Experts of a small language model.
Size: 12 layers, width 512, vocabulary 8192, 228M parameters.
Experts: 80 experts in each of 12 layers, a shared expert of 256 neurons.
Below are experts of layer 5 (counted from 0) of a mixture-of-experts language model. Rows are named router (the router's row for the expert), down (a neuron's output weights, with its number) and show model dimensions 128-255. Each number is 128 + 32 x the weight over its row's rms, rounded and kept within 0 to 255. Numbers have three digits each.
After each expert's rows: a language model's description of what the expert responds to. This comes from a sample of Wikipedia text that the model never trained on.

# expert 46
router:151138129148110109104106136119143096119142105144162202109116079080182131109117089126103139146132085107082149142140079251100127164137147181129124170230145176138201115149106115121064161097110115120144132133079160080083135121114123071118105158101107170056186117184172164170102120165135154102167149153126107202148133153190089127117081098147097144083173158098084088127150180134148084112149
down0:174145153183054148158079148120107163139130084084149135131168143018090136116089143118157152098153085123149133152121166193135086142149150077155097120150067108118181108160138170135122102068154155192102141102148063112131111185145104098114122099122131102147098142147077157153133118093098166135142138145102123156107119068094135087068147089092135157109134112090094055152169161135133095114091
down1:099091097121146063070142131104164166105101092133128148142113112141159156129189087180106115168182140120151118150106125133174118163035130072137132144041127108150128101109108136149134097104112145154158137180165124117121082103135139088164131132172097152106096144110159147090123113165078108109131135134128132059133146117118094135071085126096072116163135082119164094153160076146109156153088
down2:157102092105122088165166125148094125113121148112107126108115099123099110121132070166177121153118078100161181102137132138101108100187096074088074193099158100129151067137128070170151121133154134051114113114186187145130145173097195157120158087134174102143194068167133105143093132106120110105157116069115192052153096118181129102176152101170115122163150098168109172080145143189126128153146
down3:147115169101090106118135127200094142161174159083184104099165119176089202091174078142114110132074142170133177164150148124113127103135145100113095113143085063080142140125099116142103111146125097140132142114157087179187100102087170153107107124208110168132126145133168106084107160161096119131145105101117176132143127123189102138133107168101120170170089128125125119157093038099139064149185
down4:156106140133116111137112124103062122088156191094190135075093158128168088156112122110145132167144120146143142040161082073130088117146154091117108068103178143179133101131116156141168134154095089130150089132135098101115111162172129108170131092167114096098187146170101139131155135164068177114187067098114140170154090122099098103198140103134109101160125090121077095145172066165066164117137
down5:097104150124089094099082117129158144098070128144138093099136051124139104111172087175120123119142065143100158145109212149160087128119176142154075104188118107162090093105125120181142119146106127147101147119138154161104115037130119196186159097163159103106119118126121113152136140110189124162166141154105099148219160131114151123077174168113139153170107118113161126128107135174093117131179
down6:158130109109081117116156154157149136203134059158201131167113103087145119115145084155114116096119142135110088161143197033143132102128088158074122150157068118104170200079072116150169083121153122172146085205124143120127115130113121152121151091137098139143150117095120076091121166120191062136069122082197122170131125181103141108098111148132098150156108098114095122090124125105148152096130
down7:160131115158164141112084160116141097158146156130125164153148160103137106150114055136135075110158125205152138115107100091142102085140077120086119136181070122186165136119094119111101119137127168146120084160132184090084125154135054143150094175086146123136163105128186147125072145090155145149097135136095068125169079119135156186113175124089159083108140143141166149070145131176136137134152
down8:178170101145114135179134101133119101106071118106070133104152122191154117138150151117130114153157146086132154089162139104161090106135164103093132119111164149140087134177145156106132167161104089121138115159081132155160136134122125171166177106091054073151128167118081059091129192160171199085089122118118143149166177110074171110134168134130112163115135142120176102131159100142113135099132
down9:145083165130075156094112184081137094136164103159116162193120155143178107176135148164131102151111136078109194172154191110112137135099159137191135141110114118127131114069139136093165078114163091138209188145168146163092092070094131160215093158109085151137161153128104088092179114121152085131083120109156047157077117152116147117122080156167150129157144114185097151123097103178126134121138
down10:119152122109179173132146153076092153129123080161098112106135148105077125167147066145140133113122094154088137152112168163140150132128159084150132150126148119130144059164162115107110142206123080128132154161057125142132166097148148141139098148115113051139103127147104034141125093118119100140124160130113193151038087106117132145129137164147171112205206139144114133147140158178183122089127
down11:133178147089077166085164165118091084091112049171136110152076151089117097073099079121102139098104082128147092096166106106136150157124207110104106164096168111189172158098160112132166120100100128107101112180066122025070142126119085144168161125133089138099153113064077139111129146112158135096182096096133084140191098152130166103165119132143160100138135189191114086121082154169119148112124
Adverbs and modifiers. Adverbs and their endings modifying verbs, such as -ly, -ally, again, almost, very, nearly, entirely, often after to or not.

# expert 58
router:182126148149134109085105181120120127116138120144158181072091069075139132131161103153128133145103143121104175197175098136095116096082113194142113116146115162097173138152128099105150104127144128180167082158105132148064094115104080119139065167055089135062129142210159132193078130159143091123149168194133114125090133179130118150094138113171115126122095121131075122124109128177147122115169
down0:161173130096166078103119131161109186086080083141189139129111125122093114104082130125098086107109090132065081079121157152153173106116154136150182114082149089132088143136147105133147163149126136123067149134108109158063157206145181166107089141113150086142101174100124108064091144196133158132126069160100117103167120130063075149205111124143094190151165054081200169138159082128079119082176
down1:119100086119123139095140104160129105105102102101111094164147105129139130136156178058081104111185143140143150163133105137118118136149122089133131144152116189125116149114106168113117140184123129119107140079143142119153142076097153088071092151155153124121133099112101142116085130117145103169096156182119104146131166177184134142151126117139172119114101182065098123143132153171105093092089
down2:053149141102133140143126130105129098114159182084144106143126160139164160119167116159064082105098088174093108116149120119067063095207123139144072126127110081108168137113101160103161109125084134094150137081130111131123137075123118104163108087106076183096107106173105160172134103100170105122135115174144087083118146140163081140131132125127160132176124197124139125170135142122135087074087
down3:101114154127123143160127235160152110098156141158115134089150135097044115192099162089136135171145099149124144120068108115169128151116181094152111097172011148117095095129173090129094171100115107141145119165048159170130098144137130151128085115157133094110109152058162157054120123120096208101132141100052155100198093068066127135172092123093137186137126096171105043124135103104157150135109
down4:177119152126160130112160111151136131153131189113111157141139092117176139115084109181191121069152119061172160099163058135139101073165158136111100119167116121131180160119125066113097149110119135177135111197096081107177108093095084155125108125165149176130145075080154135103108147112160070162084090131068117160112160181123109142180120128131144064119100126144160137203167168162098132105131
down5:126106150106139138138161121154088120065096067116126130160148081100104114115102091131096137147082163090168085119080155114095105149157164123141075178146133125150169113068144134120158134107080102142097170120108157048104104162091088109096103099137139120190160188152164127189113130079115136060089124126137103083152165092086102105136111039168159158063118141082211098104184102075128117138113
down6:052066141138080183147166150133133169177158132072157118135174156145124129143063142152120113135106138071117113145096135078118155179177092120078147125161077082115184029102139116183119161096072084152131092132172155091169090110174162063095125101095108100137145147163046159038133154124117137151140079176117151142130091133187145086050157121081125137090132143156152170154117115145119127143082
down7:108147157099165190143112121187126176115173155182066122093147166095086114144097154171108098093044166083147204128127164141157114158143140179153088133144115081074121091115126168145134192156066157087119168085094077141185183107047101102121115167098127095117144147154145112128134158117096101134101092113136162137087160157120116087120114119067197130116091045132154130178108075138131136119141
down8:156178097112190110132068079173137157109090112133116148098200113103137116179102123107123087091129147152139149139080128118167071130122095050145230149127088128116089176093156135187081119123108154075082148102137107157149111175115108165069152114162173089134148134094141132119149130081129115175120188094042131136079136107080170141088106128143140115084151099103140056155063137146143140108128
down9:153150168131100106153165091133149127135129125114129092112159168183110140103105126091143147135151084145103155098089116099166142118137114115127137173186162093118069072115181085089150136120137123172119111119092166130113151095136059153079044052115070131130136176146140150144124125176162097162084136112068201153145113130127159109132150138170144146116109044186161124046109119088080123084169
down10:147124188145133132101126099125137059180175113074203168100089082145131143143126155169101186114098151088142142084103103156108140130078144105119092091183108081180182161132092162106134137119095110165175208103078162091086166131088127070143171129123107157087115106163165194164119120140149146125199154133150076109109087148157113119074188106180118165138093157135142158099143143097128142109070
down11:153074115139134088133115151113160123122108091112099096158064119063140084171113139103151147074129127077138166180114079123048095095111126126146131169154120149123128127123136166083123118038088115063127094185099124136121150178185181178119179158132094131169116162127165122065162079101085164156148180123131122162110142120085121192139133130141151182122114180154108190099118114170108151117116
Crime and legal events. Prepositions and nouns in crime, court and dispute narratives, such as indicted for, pleaded guilty to, sentenced to prison, murder, arrested.

# expert 53
router:122133103121167123122123161098148127161149065140205187137110054104097097088140099120133131129118152116084133182170107178119167117152119184165125133176170142157182091101085123071132127099129112153131146148108145098134115172114126101095062169081127134093125109161191193204139065173102098146143131203163099143121150225168093137102144108155105150119160159157098116097137092145143112082070
down0:096140145137145144117155124146191195160103137152099112177128188109113184106130145135097113110108118123176113124130099076164175064165166112188183115168141101170176135128150112181131126117100168181095139178060175164118165094119111086124118125182136137126171174168086090102123149157136146132134092096197168160122099160161129109117142147152131155115096124175155149107104097160138111136163
down1:118134196115125083066129145134114142127097075189144186170141156114090118090129136148105139181118170135118093159117104083119126137112156144145089108181129123150132105103139147098146137099140129144120081086118135084068070171161105084150114101144101068085093118170144137183168139111190103145147201144087100047126117182097102106077097104142116171096149160179205099114108136087128070139108
down2:066074134143165123119114169115106152183147109095172118086114155167156147096126147111164099121101149122132089140095127076111163109108143209128075105127145059112143094088146138119147088184100163128106196152150086164191142140154164130109168145157122223181170139093062145067102094171104133179159087107172149085112196123136145144121179104176119137147158131124115128126150134099136107135086
down3:146151156075136146180079114125213155135173150172145163062082132125174063056119159119172146102104112193085105099115110117173119172136114150165176107102109114180165155122213096203150097081113131125127076134080134107157098097115170093171153118161128128111077169094140123108123092139074130106140147112101116172077069121087144105139194140129147090161137109139137170131086142114130111101119
down4:117134169156185101102120171171142193093103185131151091142173127153140129120097077104158138104165156210131052146142107164099060100102116122062179091180155155111077060136141124107081144145168099116152107130079126131150112055110054155141138062137084103113095092123110139097147129154138083106101174155146113157075116143125131124138118115145122142113150107135143144135050126143151153106179
down5:144114136103156105092127205103169141139165169113176160123097078157082129104147084083171203157138098134115124131112108120130119063129130112148107125104126074109175105107087042065187129148157127144166133164116076108106138154165148117129082130161177098115059109119075174135109107144091160113159118147158064087135115127091119103136051130145136139140153110139129164163162110095111115190066
down6:111146084089170102163026146186115137100161129131173111135185104139190142125145152138151162051130189108140175164128107168145097187176100098093123099099138086139110140155148048151106136157128140135146100101076141158135113159071140163164071216102101131162151181128145176146173175143113158152143088113160151118120175151127187115173142120093171152143174082112132142152092131161102147082156
down7:101192169094112160156164093099168125157119092100184049153111160124040132105128134159112143103153122139142150078187176131119126142159150134114107141178126100117057120096104084092170097170134097051188192162123103098130130119090158156146142155171124239096098139151142073115111128151102174126125171151165113135135152169172103154107155127138074155118116107110119115111185133138114158130052
down8:169164110074155124103118128154063130119139115147150105094128127119116154107111104125127110147168108145115138091125155186147140123139187181116086144164200164120147152130089175079112102153046082104121169065107135145183174154106141106122122130129125183144126151150095148151145092145157119120091182117132154143074103175180063089176108055125123122106122179150097113126169125105105154156118
down9:083147125159135079110166148078149114207107128077107094179090159133104112135095151111091113172121104170173143152147082146212168150157114093097101081140160085158123163198052108114124170101151153177170159150116149169116115212108147123121127139099154176141147142193086076142100107110069078141157116137130140107136112116107147100171094108208135161101110092140147118081129174125111105113098
down10:125168099220121084137096137130155150146167202137186163120099163122160096043138139137156105202093134160154144111120143122135106076147154107144131079031168151129109140100112089079089122102126048126125123172146127120101119155190077154072118075106149102102115161146160102127145164136171131134116138141111107138176081151143127119113105113154068072139122187088180121082118094128161155133134
down11:195145143148133147126121131196099092100155093119147121079194102071102115160140110064100083138138069118102100184162102166175134133080114111158145135183122127145160156156155153115120167103127132100130098119140161139128163165099118096075102094113142111169097131192109117120128151106106136128105128216173094129106097180116098103089131162109186113112157130129097100188121128109161137107086
Reporting and opinion verbs. Verbs of saying or judging like stated, suggested, argued, decided, and the following to or colon, as in considered to be.

# expert 18
router:129114166146113148147132117123148123120131157181144179086133077128148111152100101126106109088125102148126178171134120129131087140121154161137089131167119155141148102132173151100143110101155119097133129132110192065135060100135027166159115098102107161086104133158147112184093089121088090058123189202148102130076087184122106138091106135178183162155114113106089101130150156137175123134100
down0:124125079153166109160109111083131145121192131170115139105179114126159134086139130117119018150076113175089162079183136128174115101141095125156062184105145151091158140075113147093145125170142160112058117130093129140175150183175107196091108042147137130131111079127081163108118176081152094139110111085144150080102167140127082122150068136086135098126091130123135173150155082182141159179127
down1:117134139100110085131154144115148225132159092144145154092153160122122123088120143089188165084190101075132181157141156146118149135129110147111063086155121181124097121120168161132106127140133126147141186128153173119170162123106096132185159062133112113132098136134188161106107119118163155142117131161053102199126145156122154184125129144072141082144081144143105159152184110145124142123101
down2:061134081195143114063118187061166138100073160137125141096165165093104096084174137097078105112134149130165138104146119076173116135154101166143172161152069141072171133106114150214159160145133095163068110105148133138142175163097116114096123083144179126150102074125155095103156100170146165141140126068119154155139167104118105099153114147126105220081127127111166140078174077127139107132107
down3:157123153171141124098122130154137158080121095147138086148091157150147169155126121126130190096149159111074122166141132161162142109123121110146132144094132092058183060128111130089138149105106124176139133096112170177145118092118130164150090033140154116120119172152092127079119164105072100190097122141165190169122073091105088120078109097143165132146132143141159083114161118147159109115104
down4:154136111158187132142091179117119083141119130168136098143114117135131134210128117079127094177149120102135132148128094159079113143149077118185124152132109163133113147148148114125168143120088113215114153104113146127160157137168141131187076134098147136089189118117102165148091121125172122170104193154102125138143171144080082096133164083111175117144073106175157124149158088114135154108108
down5:101180158049125155131129131135125095150121109096172088098148129196180124141155122117154088084132073145111133087144086079140096147110121183149144111145178146171187107147079082133101112162178153157148200070116114112107075105135132216210119116136121149130135113138098165143122058114224079147107197136119108144097097117123086122078153086150129173111136101114059119142109127127171160148150
down6:143064150153130113115159111107140121111140127166135125097153105207084088170121114171123139146072096154137136174123173145082109055140119104079097101131171110131134109121124136050142082142142127126128120099103139081146149105088159107196101114146095097131089148186091119130107167110159153103167106122074145153169125151149135131149063140108140136138073163072125115135098134099132099089202
down7:136133115149124139134119137142157187170123132097126073072107101151083141166142117122165108115132110135172136167131147119149148173062179134122116123119110068182158101126114107127112160161127152156126098157197127143188149077158108166091106101213088114112119113095138132119125094103171148115122199143075116110116127143113172162119139083143181160169131082145106142161163138134121110133082
down8:055138157106193131110161099141168150114126124165133139079158162157106132089132160129110126146124149097133077169090120089109123103166087084077110100130203108086128137102184192105150120105161072146104178072123116123157168122064120057110120113146142097144153064100146180164167106193092143114078087060078144110141115088128194130118135142127128130083155049131150115144141134137137148122126
down9:146134086117171114108160154149096133157170141105085109109091173160140119157141116110149131129144128141133115097113118140164144121166098100149187085129167080110177114163147134102144164112132107159204100114175098150156168192183105134111176104149104152172127152117145089149144102120079072100114187094181140121144139203137124153121104047126090107147119134081085125081146128131083091108131
down10:090152126155086122106116149134143152109149163116139109130136106104193097151113162117143203065126130158160152109081113161128130211091149171148152129169110153170157089076100133110089136117094098117170167148111096124206128156087148177161102135164103147121107134114080122103171116131159115145104110043154076119161115169101108129052166134095121152116152110101129102155158150134196100156106
down11:091099100171134072100141130105127157123124151122073069133118120117101182152042157157126125107099070134103157112190120100133088116106112098165154175124132088186098139098102119151117087135170114166134149104139052112175160137110133168136093147104146108168071115113132122115113168090122136217132152122141153111111128113139122127111118205147083158144152154079137097164133168157132103119082
Taxonomy and historical notes. Tokens in species lists, genus entries and short historical bios: century, BC, probably, died, km, sq, MPC.

# expert 13
router:112166123110134118092155098098141132132148098136160157132140099060101128110147081100047167128168094135102161129192118148081121134154045188149080101186183150116152161090117106092128117086075129071121150109113129092121125141102083068138066152082105153075159083145156145209114118165134133113173175203155129152153079196143106157104171107112072134117129101169066094128173141105172119158084
down0:097101105148143158142180133129092157031098104138137148166110100161092138137079138134131151123180144165109102067126089125149196093178146081066131155187111158148101160125139126108106128095205175167132150086124101071127136175118158105114173126128160169063094123123113096212145086160119143145109119035094101122115125090100149132077076197128122074145104140096129071108141105148062104141152
down1:153184057149176192160147210141151139117127130119112121147107101140179125040107049133163136123098147097152128180125136171072193151111146146149164068104124130107114145142122142128078166130144187118146143093131079148078153099114160175104217176128157161203110117141172136121097203140114138071146119130102126110130138089084118123114123180107063096158137130083099143146089108137138147112114
down2:170181106126125139112113095092140173100190194154148133093094138165164078137153122128146140073107157100100152101113088162136146114060141120176155140130132131139122144119108118123072123092102116148167149089101132146104198072128122144138144141154100168173126115199114194140142112081139198135102119060149134128110140147111174115156097134092106084092149142093075169160134139140149142101105
down3:119177109158100119124075149110146103159101156107155145118118116106149043182181135065131102147125123124120060160113095130151089132138137114121106130162131111077089123158182141174144090092120103117154074120159095143165113110108088153178170160137090077147053080093171140176116120068102109123102110161081137147135084116154108137144199143105128161110062139116203060168123124134120169112124
down4:113104100141134144123135176156173215137147118146121088175089165069069150128207077049115146115136203081131141131170080147104114139108098082131064082087164079137096186140091110140164128104154152091148159143128088097123177148127038147115154138120083184138074069132118186151132125117111140168116125142124186194144068145102108085110144195090131069156127116137087057102131181127126171115094
down5:154103107128175140182147158112047118143122156123122101078113201129200112139136122140093106224068150177126158177127168149168103161101121092128112135144109132072128089143156135161108175127140162134150064166118173164085157075107142128077100110135146106147204175086105074143111159113173104149152108073115119156132141104139116133148105140154146180106139100163116176141064089104087168094188
down6:143143123092085100112090156154085135110189137111144108156144105129130145115134091111137106109114150090121091149139127170140190141150129156118182181173155140160123141091140080101134124131121115177141117176117136132068144142108138074072132147123122094102175148165111120131175063111155141159152088132120119135112112154129143110114128136117106205106155096119070111171135088087044156127132
down7:130109143147140090144168123137103148116203163146186206124141113125119111135172079202173083143131113133141059110135086108139184159123142105137127114129144103202083159159090084130042181122134084112102101179071130124131123116194124108197105149144151139089115175125155195204112152157169206164165118111116143070142094134144123134110112126139126163104151192175163119124100099183090117120148
down8:087120169140114125122098092103201117057099136126124197121143138114103105105131127121095125112147086136166082210094120161149168122143085122101112158173147139153182110121107128124145183111109161119110110139102164126085117146089169142137163115115154098091140181180112135045105158078170152158156108112052153145150118070098112156146188130091134140154151136162161106139145136120122068073115
down9:128136088143060159082122140154053173118185156177115145180079094122073142091148116124148134188192153137119110179124137162119127129095118135093106108135147081110104100097191114169130135105135153160094158168132107134120152108159161122162144120148157127143127183122062128139160076131147134136134133117101147182113166115128124141104108109136065151158093131054136154214129119159131123129130
down10:163106112167162105077101159123097118090120116075095160058142140107100157110118182121126113093083124133109131142101141156146110145088080131130172131169125153065050123097123189091098101192145165150108167110117149180174164135101164098135188124102103159108114137136087139112123169167134038133132144116087084123078148111081081083122064119156097134095112163145182125124096139165136094128162
down11:066096125247112149088109190167134085146076135106112119140097140106069159136143126117109152164159095112191149168136158121167154099091147092158113147124188139183130133150111049153117107149119120161107176076072141137076147182123119105113118110147130096179049080153124153120110110102098127081169122152129088136094111107109092120139175087119094115208084072061192127166096144110128168139144
Naming and aside words. Words that introduce names or add information, such as called, named, titled, also, formerly, nicknamed, jokingly, often before a quoted name.

# expert 38
router:122140110123167105096120115088156102085152125124178165085103109189124089113197126169124129117136119145092160193128124174103103147150069091182115132132152138174191107168100107102142176141139089161143126173080106106087112113104108094137095174110171136079115106179171160191089048181089074135157162156194083153109148161140106110124123091163112122131164099130064097127135135104176100153094
down0:174161164150124102110103162144131143120136139161145156110166091133119065124164129089162183171211158101085099130107104153134164160147079113142092142088208145144160188147201140096129150054126072188154146161113125118136166062094148116169140110153136071104121141095124183102120157128097100110118126124167113100130161143109095176136114133119136099102034108118143148181168140064113080102112
down1:122103113133105088161129153105146192147076186134145178116187108138146120095152073116156092061153130104086144147073182121140184120122164095144136102062142158167171125130132114114162201144110089103134115124110095140169169165132144133088144132101154129114150054128122138095102141125161115119098110145106127147101146103129147124146146150147141121142143091114171110125085144126147137082094
down2:146147133084109085090121118083073082084119173088169107127106147123139135094160089123151182157057168147187110128200128123151167080143171081155167147124101142116141178148096129051126156101115126140136102110152137161200079110162126082085162148116107152109176142141157154167145074157129115094123186149121113101124147138165140103136110101158126045111133169096149102175162131137203110133075
down3:086111121075138117141082101100097145158116129079170116131165104109126100106109077157109085105146077153136155117094120087092093134154139113096119115142161118138137131136156105137087102115082102173105129045159122071157135138147149139115094117160110113108108145142086172143066099073069133162137135109113138099143094114124133119097141139169082121087087120107119169162164128094170170188093
down4:143148101119136110159116186159101107123158132081167154110130135098073131078063106108159147060123056147123080140113132174130095138132163107063122172075145128142122175042108134109117157113107112120098136141150180186157100140097092142151180136158109130109072155163110073116109086176093104096107156140113154139095114118076079184051061135099090124172119128151086087142072156172082155182078
down5:173153071121085149195179181161155128137117148168118129111111091088125113108156145108098130122158130155110150159172123107164109125108096181085121098115154036131127167109052175112120152113099161065095122115102153142142187209121119145098142149147128137108135123116081138163129092088087156106109168104182143132112087117152134143069150131135152144117164121137161119161186150116110125112138
down6:100175094096125060145113154115133141136103087102153178102110109092136116094112195155102144159144145114167137135134108094161117098096113123136174160095160171185137176132149104131120178059241176139128065113195080069089115153077115123177127114131154166163110144059133131108151142125116176165117107069114076091141125142075101079110115091092123126098139135130146089121091154117191180096174
down7:108164160121133109089068085124129161120106098136153088088129077116150180156141179121137154136141127126169129126127169120031104188117115123077160115065113125195151139168107077151113108152142186104117159093104113168117147087115035105158164087164116131123104055101103057186074059114106126112111149125140060139129183125109153079143166149100134187181130135145117135126110124153146139096161
down8:096137131186092146147146184149137071201086114150108122129121117150089140114147114172077137170102150100123163172063168081113137087085108137191125122123144140184110115148095127107156148111122172104116130120170196086114099135113163126116132076116136202139151152127096170140096095137138136156104133067168153100077159099098140058073162109109053111130108125113078185105085142147137131108144
down9:135153119070166186136164155120132151148135146048193140173112052167124147141084186165111140108137139057094141134090215125087079146130122121091159083133115208135154105145098162100106089146096143120170167112115083192180115096079124120091111086073079152097083125169171151111145147089150139126108091140134126170112175126118092150092118129180093131113103116136113072123179136108142088117076
down10:115185088117148119169154138109164137103095137129130128112077174173150167136089095098160136139114150064133159047147141160115147118148093043164113070119151079097176154172134138158136138113120157106101122062119176191153090156139138135089075132165116130061107161104119124136157142100122115131101133119090115203142080152134126130104096205183084087134065089085149135153093147172167110209156
down11:118185107154104156115118112106131108166097138146204106082108160111127050086088122154173105156098111217111094197135174110146067176078059151124140085150109129117160088129132093161193129136169085101124133104132136091091151165138163141171145126165145156182102111117120141147174083165128208113132116095124125138161120243109132183151178108150147162132156115180132102125147111084117133096131
Relative and wh-words. "what", "which", "within", "among", "in" after prepositions in abstract expository prose, e.g. "regardless of which", "criteria of what".

# expert 22
router:119097089116114159116133099129180131109161092127173121097119072097155078142168114145077105121096155099076125205169167169078099144142132177124052156110162175100129102121113142127142120077137141068115113087122136087113125071114088108150087157160115126123135097168106145150103138133140110079125106143198101118143116136139103160094164151140119158096116114124068106145094113189148179127150
down0:129111140154136075108138165102094144116132150109161125091100138162115107164087091118099094174246111136178185186146074150180195120089162130150093134097138179152104160197149187125155114137101118121119016114084119165151110101122152125152136117091066044128160155124176134114136192140143178163183152091146131126157123160124108118130147055076127106156121102163116111135112128112105120127119
down1:173142140100164144132134124147079148139151113150164096088087088095068133123181127159117138130143106116118114141158142091124079114088147052154095127124127182143099105181222077094114149195085111095084104063124135120125157129135122111178134114121168111096207128113097053165136138139151113138143140101092129108121168094157180185184051129189131167147140166126102129102147127106114161196123
down2:170099166103210144124141183094137170171146115106083153131111079133053201101149059116121119114141101145131134116086121130091131113147146154133101133116158106130153163105115134079109147102131151161093103173096072155103141147113107160121022117133166121099203109142111146102124124116142161209133109125156092131150104147146147130084140119082120133070173120123184194092150173146137118150116
down3:166140032138195143128156146056149035142115132135146106135097138167154124113133165072054167164154108141139172142093172137088193125123175118140131190139171147161126152122085132111212064147123151182134146124103180137152128231116118102062210193095091139118117137160088103154125131102070136126186160086102088142101125152089150173099133114147126126121103138136146191112118139094105094123145
down4:095100113121125133162060154096066103146101097130128131181122156140076131124107111141082199154098187151117109118127128104130165164131114157172149146155146130128159069134097158146157160094103170110180127146165174090123181155150158148110134100136159184092176133134134126123148144145133070043089091138152113172146119129151188146093191124118074118045138104166116168159116152116097114127147
down5:128217108163116097152067102144166093139144070206157143132116179182138121153088146084142127096142095144102175198177103131129188085097116068093137141065103106088105156071155086147146140122067150128154139129121165150141183105044141221083096191151149165154139125099140122132061152127117108125121137154125135104101174159135111075124166125066119150154129160129091118134125167167143120096124
down6:100171108152167127110139152077114156145127109096107065126134112120175132144088091109134150129111188096126161083074138123145096119102180122088148093138094093137159123115068154188090067072141098111173088152149118144165155056092093079156149183156116122119089110092129127161149171154179117151149135166090067185080126178085126090087124209151113068158110091125044128194100064110103131089102
down7:193123083104098058119106114082140114111116157139062156130130141108124118159151149126150183160155074132149185163123172131151124072111134135074148133127132170125086135088150116099133140211111125164167125150142153177111132167092118150155089127105148140151140146127105113113123126120117117142115079095156189181143157117157088085137155133161117072109130173171187107104158181143075077095094
down8:178134145112095132159073098152088119124106128128110143114101103183120091105115206103095098157195082155118111129083081076135169140136107106187099201109156118105110163085100036216100146137086181116094126134120127100083178139142141125119123152148172158141120228146110071165050143122114130118117100145106082092167117108149138048142071173168188142148149088126159090130110124151116102125162
down9:145091161102145165082132121099110186111116148105103109115165126117092128167068122139144169133077107134186132120160142160133159079098149117122157117124095090117148133096097127129103103131109145099144083142078088106143123122110141119153141112173194166047091101135107182103182118156105089125169084119113105179171135115130155058095116083132106113133167155165086168133131096191094195116162
down10:077153117176139151152095105134157111137157107144117140079109143151125103148139127156154101200114120134126083127119146149152102146084074109129169097162175060134147180107123157118091144081094105111097123150156181167156099115163147121139143144178109089166053090119057171108139071115125107046171154120104127072158075070161174097105175168114123107146125160091126115148141128047092087134119
down11:215136123141120072125136133157065067138076154195140094128095111157105099096100152089160133130101081076127089073105095110121165129123045107139117116131147149126108093161087163130151166081132147093159097134155087114134086123192129137168128080112138064133139114042158126108155150162146159133154119139145138106202142155164069145113127122112101140146115101143118095112133153133071133132187
Sports results text. Words and table cells in football, tennis and other sports reports, such as club, goals, team, doubles, and country codes like ENG.

# expert 24
router:128158134095132141067117114108140120137134124122149164078088075137131133103143124080130150103119077152079158124140136181140129146112165166162065148103198172146188112147163180092181129112157103134127136121069173132083101101108072120139089143078126173125131107146134170136100129136136046101114160171196074103104071206163132107083106123126125161114113133096092078154081186063187124138096
down0:108095159124132130169120081166112213126099128115099154071147150200084117165123121134166124128130104197173115109062131108168163110117204130042118147129161121110183078117097110144115111117176096110136109169120192113116142131127122087164172128148122146163053149180144101135109132129067140072136140186122156160096054150160181117177131126120134071163090140089081171128140112091136161159067
down1:138100151123012143150164092123093114097175107173159159131133100170113138107135138166090134073098109145134080073133190137123189057078111103202171145089133139140151153115169134098191124147132184178098088106105219090107112161153111169162155174089081104115113111094161146189071094136096108131139117142133121077160121072085133127122075114144113093137109121135096083052160133163093153162105
down2:111174145113108067155154116149148140150129194175115167143126172108106136136128117100118180114146163129157139167138080091149122099109098105138155157160137196105103176168068125119106140093134134106169066132104058087129086115126196110048146199069139154123164121168163114097153140117128098132143120122124174200182187115140195143155097125112155122122095091117078095173104078119143112200086
down3:157127202106115147126150112179095107069192094151113115127158113092087121117136102064105106148153105141111065148120121118156145127098142073141130113098153149171142168106105182174155093084142159141064084141092109150167184110086164164070121116152096116090178133154155148109105101104123102153151158073163107143152155204121151156109104140098114122144148136130222184138069140096048157143061
down4:166146127166136128137104156026153181108150126172155121137084104150151163128138156165132120140121155110124136121133142182116146137147126193123132043147162104112178102144191153109109133146150175122116152173150162188170175133183138138071143109098141172059103104162125084176127185148128143115129101124077104139137107121101136088089150152126143120116127172136104077179129121153110134138142
down5:117110147106197151143132102148112078123161184080122187104122111149153099098072119115122110103126139116139118151213098153129080075129071139103120144123129128141170131146112164147107174052152111150172126119132101145077090177127054150175080152087177133118197104167155175147141169160121117103145082127152102176100132120231108144159164183170117168152066141084137154136128094107064075156190
down6:093137169119161137154041138153114153116153156143086115104171094070125172105118141137211140140095158128101203098109081155145094086131186065053117096079168099130162126123108141123086128103189092096110163156129068159175131099062183165118194130194099176152120168157175101113136125128082151079065130116195171150117097014134138171155131095087087141120146102120195086110117227150174157134049
down7:162108102107088126125152148112095088121164129213165117125140149125113163123123086108097045148125128136141148092127099103132079115076144094101136131060141168174127149136133133085115152094160145131104136093108149114134170161168124167089124115136115130188158147102110140125112111105115064137133116115152155132098137128153123150104126116122137130120160077196175152117104173124092185111161
down8:193215128153132129141084153168161133137072130177157065112119140113086136209175099135103106158164099084121111107163111142066113145095139127134108112136106158112187145138137083101117131111130083126128128145168080174122157112105112175136143183098152148132082109115152095136144165094155184133167125149131140128114031084099100151143143161144060182093157123138182119114132121129098133105126
down9:134108101137112138078151105109103145076192112136118132048162166124178106126094160174199119100149153138081135113120175180149151129157166118132105186069114095147104119141154138129104112115143142192100120120109124133137129104144130093141108157111109126107111163062101143119123159112151051125113116068122054124178123130157159139152127158118169122141087112152127141104072153079140133170126
down10:161089167174104131132115102143116107100189057116127087162162139119126142144082087178114177123088141083109112128083116132162143113165119155148143154111121130180179118076180101168130169148148125142202128166142073107131104161117151154116201162120171121103103125178157110146122142160136153100165087085105060093159160091148079156150108139161124151113163110146173087188123140222185158102112
down11:119114158104160174136155174173182096181111143113073139166168147096117086148157075069110082099111102106106125154178121146146156132093083134159158189129168163189171155135124145142145158139102135128147105125081135098105134155137088138085106114076095114125153079185098092116210089087120098121112075145153116086118116130061136075114146172143131150146164095128133113071154135077136135090117
Middle East, religion history. Name pieces and words in Islamic, Ottoman, Roman and religious history, such as Syria, king, Islamic, Orthodox, Qu-raysh.